Below are experts of layer 3 (counted from 0) of a mixture-of-experts language model. Rows are named router (the router's row for the expert), gate (a neuron's input weights, with its number), up (a neuron's input weights, with its number) and show model dimensions 0-255. Each number is 128 + 32 x the weight over its row's rms, rounded and kept within 0 to 255. Numbers have three digits each.
Before each expert's rows: "mostly gets" lists some tokens that are sent to it at least half of the time. This comes from a sample of Wikipedia text that the model never trained on.

# expert 4
mostly gets: " Al", " G", "r", " St", " Sp", " Sh"
router:099096196100200108072138143188025152064103131130146130096146122113164093136119099141119114155134163125182155111171131144064141123109153118188199090150082102132108121103116103182186184151125126170130111078116148119135132134110156096128127157171086094129124113101125143118155113160135139056194132099090173108172105099104142180122111135191188052112100169090150142112131126106128166075182113153154126155120100111148153066175106174128123105114120130073120122164082101093097139137110223142101147128151063142156109186140096126125094116147112092148095151153107170109148100137102148185097134095092169099133094144143124098129092087099114149104137142085157127129195134113085127157128033137110120165086127105136150091164125174134161114081178176151125125173177096088134120155128118
gate8:094092094085076156093120119136161151134116117097105154141093125137122115109160129092124166118131086157083136142134178101134147161121105144163110136116130128123097167202155149086180155139100130198137108134109148138112085102188182096134139131176181148138143136147107178172096131133118064155097093168141148120178111123077144150150132134056111088138159175105129159052175113076134138109150070212134155098098112113129076133137143068091115118117114069165105201085134154188162132089098182091085102109118128101154148146151077181158151059150154117131124154136125160154185156154204171097108098151137144162060128120122124137105096142138172155177076099119164047142105126164117134149135119111098091161068143090180103127107139132145121149117126092155104093096083134210086106117066089
up8:104171186146185079147104159107116132142082118142120161114161079130150127121105146153129072184138090143107133134123122119121078146099132186073080136155145075129169108126117130087138059162174159112156149117116145114149135146091198129119127130103105125205108099108154156143162189115122159111142122131123105131172061175119143130177108179118149135144081139140099130047118113168164133115135133098122078082143117113149131192160105124102127086137125150103099088139118142165114149162116146086093095156115091137138168211138140229102150049077092131136118090144101092162139145143109140083083167127121150152054172173130101041136148199134122120116090159196132079171171117143103128089161117053113079113118126101098129191125148194154155080136141147140126157122181112136120115082141078
gate9:153116150130150085100193104099127118156119118097121172116134082116137044127158127107183098161160124190138141130164121162128137164146114140150202110103131164104129079112161063123114201187160116150102157114123163092103139116142159101145084081156092111134134095102126095129135079121112157044115145153161139120104080117130112099112058118165139095109145159100190162103146128095097139117185128065110091131163135092089122092127135132129142112110175071118145055111144121115150120087135141140123140127069134139118166123120098094145041125115148191164046121123199119126139106151132086164094090043111059139124115144088089145156135104181148142073193159109117115158100166133128173156137122074133116188177110072144146105150129121089140069105063133124164104167109172145143120185167171
up9:126113123100098135164091108094120087119142120121113138139118108107137205079159085117167131177139095074081119136159141144172222136114119058097110104171103136105133104164091107134112151108081110089120129093129118145129144160134082126162118169075189170126153071133180102077178147136152110172150092129116064134126173150128106082175125149092159193137128157113155160138122118149132117118175147090159135150117129115159111137129191107150123112175141143133157125100203143100116140105121144149136169112076095163073156111187070194104075149125042201164138085025056139145072126108130140137132145092124121105191127130135159113152103213171092106096151154126106108157102108143162142070107122112131134120112066105086102148128060157092094113125087147147093158150137084172121095138126145
gate10:150154141127175147168141067182068107114126152165129167150167146169130091135132092109157154146100150132106105104142160192120129119181039103157100090095124133099170141124116103137095149132206095145147104176155111127137102136133165140151099117047094106139089085165197065102149096106106108127060167116184126154143171111111112170107178156127094128094097095143120177197137139110143120169118080118161116110163083096070042121043130176127096121141147112137119122168165150112148153151117130144125070114064116133160113095146148138121124155127162174170150128144118118136101105112173082155153152131116112132190113154099200153141101189143168161130150182148115095120129135134089167146101140143178090129121121113173115128064123115206155107184057184102145119147086114120095134106097064
up10:105123135152122036125091120100148152182149126155149120178097134114141123131136166106129107091164144099108160053096074156124149130070158147092145137140115107156126120171145168096130111130111120155154089119122096137124175150110086064112137095184113166161153130081084148113063133107156112078202109192065199096143126099159134100115114125128163143171141213116172081052083101081078103130115108112151114158100172118155183132154089075161148097136111087153159117134147165119051065156099094136132157132099166081048154138071121142107140090143157076111151048080145131115116133123105176128154113143120152084085134120134134138144158085145109079141126149107089110129133096131152143071093121115087205151117144153071116096175163095092144179137136139094139118070144175101152130115113160
gate11:063108132175100114094141146128132130137096138139154102126158091086102104106128152166088090139147172139086110128081100159115164165110123141117165165106113118145084159121177133105144138159124133128107100095159107120113121155125162044091160183113125171093121174101097074147101119153089157160096086153094147153132157113081200115120143170173122085127099105077135147105143157136058107152096134164140166189137157107126138053112143118120163131058137086114113165172139123054155161126154092151148135135172144059128096154134162090136067096112120092133114134203066089044092095117065144129149127185129085128101165204107086052192080121119154103096165150112109104139120073138118150149087080113159156194165152123107149135140154068135195186129115139133123122125111139073130144144103167
up11:117093129153089134106140120113159125113109129101168147128168134084153089141168174103169146124116101156194123115129121107165082142137138095140135134119146134132137114144146109170148070109127107139129118182130128097092151141109105155082180105127151124095109147155110140113167112170145150196125168142135115046155129165158123083106159186142140104140126113143159123192128091108149092147112094097121109113089169128163133129092167133139080200147168100081119099095057085061178149122217113182062130085174113105129103192078129129089113175138134165119218129111170106118134026156101100083074122205122127127116129108140137107097193144088113178173087161154086097130122120117129145060103144146176121056143160088082140125158125125118127158122148110153205100157098128063091129106107183
gate12:080203134094164171101140069111154144077140128177151125132074089161176153134078134111101124025098165167100142096096152136095143128192166157091132099173147086099115105095085107146091151109142107151142127151069115155175124145143141089094105072136134114131118132102138138147178091133172120064129107097112113108095125152130096129139105119129113120142136101083136104122149119158103110137149061107138112114099104144178175096162069120126116136137163116044135126141056180139131127113091166113147124131172096159101103134147155126104166139123138127080116179090133136150128080058176177200061108183159068155118083140088105063139047128096154120093170063080190119162155123115135167094122130133131112151163122139130168119103112149170140165082195105143088077156114093104154089153093128
up12:148125099160129175124138120140094074143136158094098101188139074109156088087098091144137082144159068083120089149112166193098107106147127151151148174147149152145145135139175099095122100135164097138105084119134116164139084089112147119087167122169139140157148118168112089143161136135142076114130109133137087122078073129104123125141063107149087197140141169186124124103087080147115150093175171142104086170174143103107095151113161117113099092155129107181105190122077153200166115118194145132136175146081146135133107088118138093133148108169142135134135140144063159135174166141123143113162164084091085120096129114202146173101163102117093144132152170185140132079127098167115151202151145155196139147077153169196077072110137191172121150185056078162084110103100079143146128149101148
gate13:182095128188132142118103158117123102146169141125052131137116118159166149140123137174104151103140133122092169117115072131050120177062139141186149135173172190173120107092085124078151098058073099180111085114099103120123103108134142104049143169139102159157142122137130145146106119140082141111096130124100116133153155040081165151140129144124129100120128115050131112108167154091149128065085152168093153117101132142124144135103011152109093141164172142096130085139121166091123103088115120138076105110110095117113110076143139105179192156143158100101127135099103079169162171159116128127105110154108098081163168129124158133153064157133208144106086151108126170105157123104177213127154072114106095077106114087153128140155157150085152135111118098202098129081148101107098121135096101
up13:157132166112143125117104167153143142162085124146131157152066148079095188094088102164156148158101147141068092156148055182118135096102134144135143088082147158092129160132150213072126162091107068113161185143091189153121162126107139151117128105089147109122127077126127118103116152114128133138084159144122043167086111155117123152171126122084112143112137131165127085149158127089141082216122137136125112154109158090141129191128139113141119096176123150113135089092114114149151158123158146078104091122115112122090147143094170171200139058096142159107209112139210089140060138111142162129119119143117133151134148150160129127069126132134168119153175083104186116104090146116143097050105080115154179095148110165161090134070098112149143137135144185183127139144102206068131095056161107
gate14:115144109100158163128121144079062152076152079136137178109136110167150125126141152060092131162125187133072097190082114183108174131123138134127200118098163092111148127169133125121125186156116111143135084080158143116101187128144153118072118143108123101129143106115121133075119125142113160158159128100144097131125141137150150174044153144111187108132085141168146088065129076142102107105149154128167181114110190123124094120129135163138099160173098097184095049085121126086116111135163176188090135098165097089142088130127124112085111168156195165088139122151125181101116112038145115078149154234062092097099130140153136090143144173125142065165177129152171124153073105131078149081159082114171106112107121091163101139129116145126185131094145135126169103116078120093108131142129113
up14:148155131105062163223116126124154135141136150139166135085111124109145124107097085123141137122192131124133136167078133120112127134077095143185098156167113135189159131116060195175113159106156142180028133150104083072142132119169107159111168129094109189149083103092159130147142144100155139158162162092149130038107176084061143103113117145124131119109125133082155130164185098089146143151191154115097083151158062103114060126115149055101101092135120108134131133109113154097161115112134153152117115154121161146081107137177133103155125128126111191140121127127127204125165092168156116151187111151102134157095128101182151194144159141089141113125116137130141098113113156065153176128182199123124096122125116108133136145108121130150177133140089033163071203133146146178167153145138124
gate15:230119149119090122129122143047082136089176139137080059172134248107105110118188139150139079100115119198118141138114138144135146140102162094161145151115153122168142121105202137127142136132121085162095118054141141110122068175150156146131128104125086092099120099096169119182107125151077137157150172142132166124137095103111161146188148095101131119081098110073113125115132158166209147150134101134140104104110118167155093113122080149122168122159132099094105148133099108129175083135117135110073092101130172136162127200181095129131132106130119125131177119108101130122074123107133139157135168097158181162097062170107115119177203109121110156109142195054062102115131113132097029109136084142152108129101115141140193134123176122106126130119167127157128121117155126122172148146070101
up15:067110205089150140115100103027154141164134127132078048070084148171125117156150144101171153093155132145108165177092143089119084134168083089128130106117094072119128104108188116159150129146102071157123091109128108123130178161141138169115103126145115087128151131096130101153175096157052137091138119167103165106182127132114122162143054151140156176149102132072159177199130099198134136114135145129140082083142127185145099080126156087130166097133099126142123139125153133140126151118173165083095166116112143126131110147213137131202087131085108097129110122123143123105133152129162106173123181103161135110140120150132100127121145139064164144107167168119089087142138129158177041131134079095110186028107179110181129159121167134151140124105148116117171172131124140107177136150075137
gate16:098106116153135179149150111132121141060146133145167194145164090155152164114106134102128138177163077145114211131169129156151122152134081099135186143132088131083142060128140166121155126160126161099140105153128153161071122119103127182155127159118131143099131113083131121115107137169108128129147137149073159103119087129139107134123158072076146154219111164082086101054138161135123158110145105148106047110099104135181120162114122160070140137067091204099149136170090118174203168185127171154123167145126127149103146109184177139132038104168127141097175119129143131131127153147101120148092141085152133174160135086115098098179089139107192124164163134113178101128155144140063168187145106145112147172107146157104134111207102173085153148118142099113172122178116123205081129149131102
up16:155110156130101056073074171088159110174120145172119100111156126146073151159174153123131084156177123175182079139130154143090159121111097164096046123129156157092122141132115097145100098133128083130141115170121112170169171123145141171115180116105154114119124154182068120125121181137110119134134106141160114086136162136141147158107102141111138142119203112184122145165116099110203176144088114087125088101193146153088158122161206095145181155171226146174111123167178167107062106109160125104132107158180156101128110116041065120133164123126103154111126127118152127179108092159107114131120110152159123096140137156106109145116178135173150127130116218155041146107131145108198097126144108112080120145136145107153133115093144094111143111139119165075116155089068113181151125062138134
gate17:143126128105066097095095139125085121098134093166104113162201117073141190176155154094120117190106130094144146197104139185166128161064150089194120101119117164136091104126124100176139156178119122167115097147176102125158163137112107127135157129112158115103106156126136063163122106118141094134146115161160074119124190121172103130104089133154085094131147176083190124108143124148138168098162110142117094089149135156112069096191114181108106154070072178089159102128176094097152136098130150126151165181140128059146125166111086172169110156117108140096158155130071140153176116159102155075112110121222118154111098128101192152173130142096155112150111167164128116150112135089061151145099160125050175155111154109118176122123112076157151119101141200106204127111151156097105152161162119
up17:151099106157123141158169183126122098140104143048110143140067107152122154084113114084146226114161079082096111167163110132140123158161121102086138115145082125110095141140096098137123063122129173122164139113152109119152091143049110175087190078140108171127106095062144126089127137102109134127132141108131074057112097145127167096150162126042112146159188092148094130104153132131124200187087095148119091127124091116154151180055141106160074161191162108129153183121131124129145164119144119135121128119074126116106136136119088155177125103089113144146184127173161077154088140143207100125148147061088142125110136168099118112113191149149092111146175058092133116121107106165120120085139144172185062114130141207154154178104107148137079144143119144153128130100159085148141084122150125
gate18:108113091117144094140081077093044105129097116174169118144095069143100055148110131138176144066139134071176130077130104072154122146075152110097156115148170112107144107095064165115170136178147131154161089130095160094161133087183192108098070131063161148092095119103103138206086138133203111111153084105163124146099068087114094150132154089106121131160091126103097104155160163156171097091150161146110121160120129139126132128182139172166142148147164128138144128162158189100108116132128132136116118076133139136117080157102125172123130154146144091186168194036121150129119132119166167136015079131137169149137091166098107144153161146159113079136132156111129135128102092147133112155093079098123086168128136150183108092153171142114129083075103085120159150116135103109118141116183149
up18:090164173134128143066197099081124053162169104165180144114118102101146113147160076117067158122074164056098078144102189151123106133132124187132119181122133177169036128130045093144101071178113159080086142162124130160156108085076142120164107148172159091128103060126113144113136138176179147105136137129088093146135132090114195126093112118088158107126135078144167162118101159131075101102159161133094140131141144100163139098150115154091076119113161144111133130121141105148161088088134115129172161114151068160122115153113144083049169149107104091118068112170065124156108127170154111144113130124093079156062183165140077162174117120116139142150114136178144131139166161115148145092147112169084129147130130123096124152114059119116056104136095101137150148105187129164104114103109127
gate19:123116127098095128179095166129139164124108122191161125136168138048087086123135108140116107107163065142086164078138123170134067092093073093107123120135147112144084089149156068147187120101131078073139080183129132111063083157123054178166126177195146060101152172170150095130163084171179120129080154121151108105173108132098142107156133176087154114094099160149112128072106154099141120116089120163135128155108159129120126126081126129059113139125164088138174154092144135078052172122081137141083072140089110177103166147123119152131180147096123153119078159163147140120141169155095119188095161127145109082103130136102141131168125107108125126117158082108124171192103104164074082125145177125146175146090114155133166128155130081148142111153131150066147151103186130094109142123194171
up19:149088137091098121109118109164119137147145122113124099123092104066123172110152153118057102124164113091158145157206144049154126132117126115173091121107147110102150137170130224104113170068121126119168185102111144136121101112153129131107064149119076122095094092130094127103087188120125143132125101191145079161169167149146208141126147162122102138108110054165110152106114152130123149135134156166148030091140145046128108123109185138203160150136169156144142185130111151095146135167178125102142153106140135130076081151152151161162124103124049078140183128060121121170176115155177212130127104127149155142158170103136131107118111175137099162196091151145159142161179089128152118078088154145049151093113113144087144153085101163121119149136104119172122120142144081105137135120121160
gate20:096212114189139182119127118166109143161127136169107126101100077111110068148186145140074104130176138193132092181066068084130120126116157175119145145091091102092102115113105138133130152128171140163148141121123063137163108097094111112110067128083184126146116114078120154140137152098126157096106120159125170080104178138154125183135102129174115126135097131073128111119099147154167107119117139126154124127119126131092168176207131114127194057157136162110158133154135169109108132135171095133144092150100093206142126143113073108154191140122116064144100187147119096127098124072108130110131084114176088161086103143130140088119089114123068138102058062117108159145138182161130222077103161056135119100143165123100136058102097151087155097142144078144152154128145102107106180086136113
up20:180148099096097083105086153126150152129140161146081101125090135168083034094141079133170117126101090150154145120113148110162106106104066164113127121106136140146150124122146035104106169121116112128183162154144151140177180115096133141145153160154103154102109102084072090152145127123143081160190131073126085168197146159079138128121168106157061093149132122166095187182098082104149139144112152153120069118110155161110101121142144130121104097110109081096111148069143143152154077141151085135131126130114095110101121165147129108132148093169112159106060112108144157064165179105151145141138147061100125121183169093147178121166143171158120088112124176165190126116154047104113144124123151182153169197188095076128143151216148093133140118114105152095121171067126099137170130089147115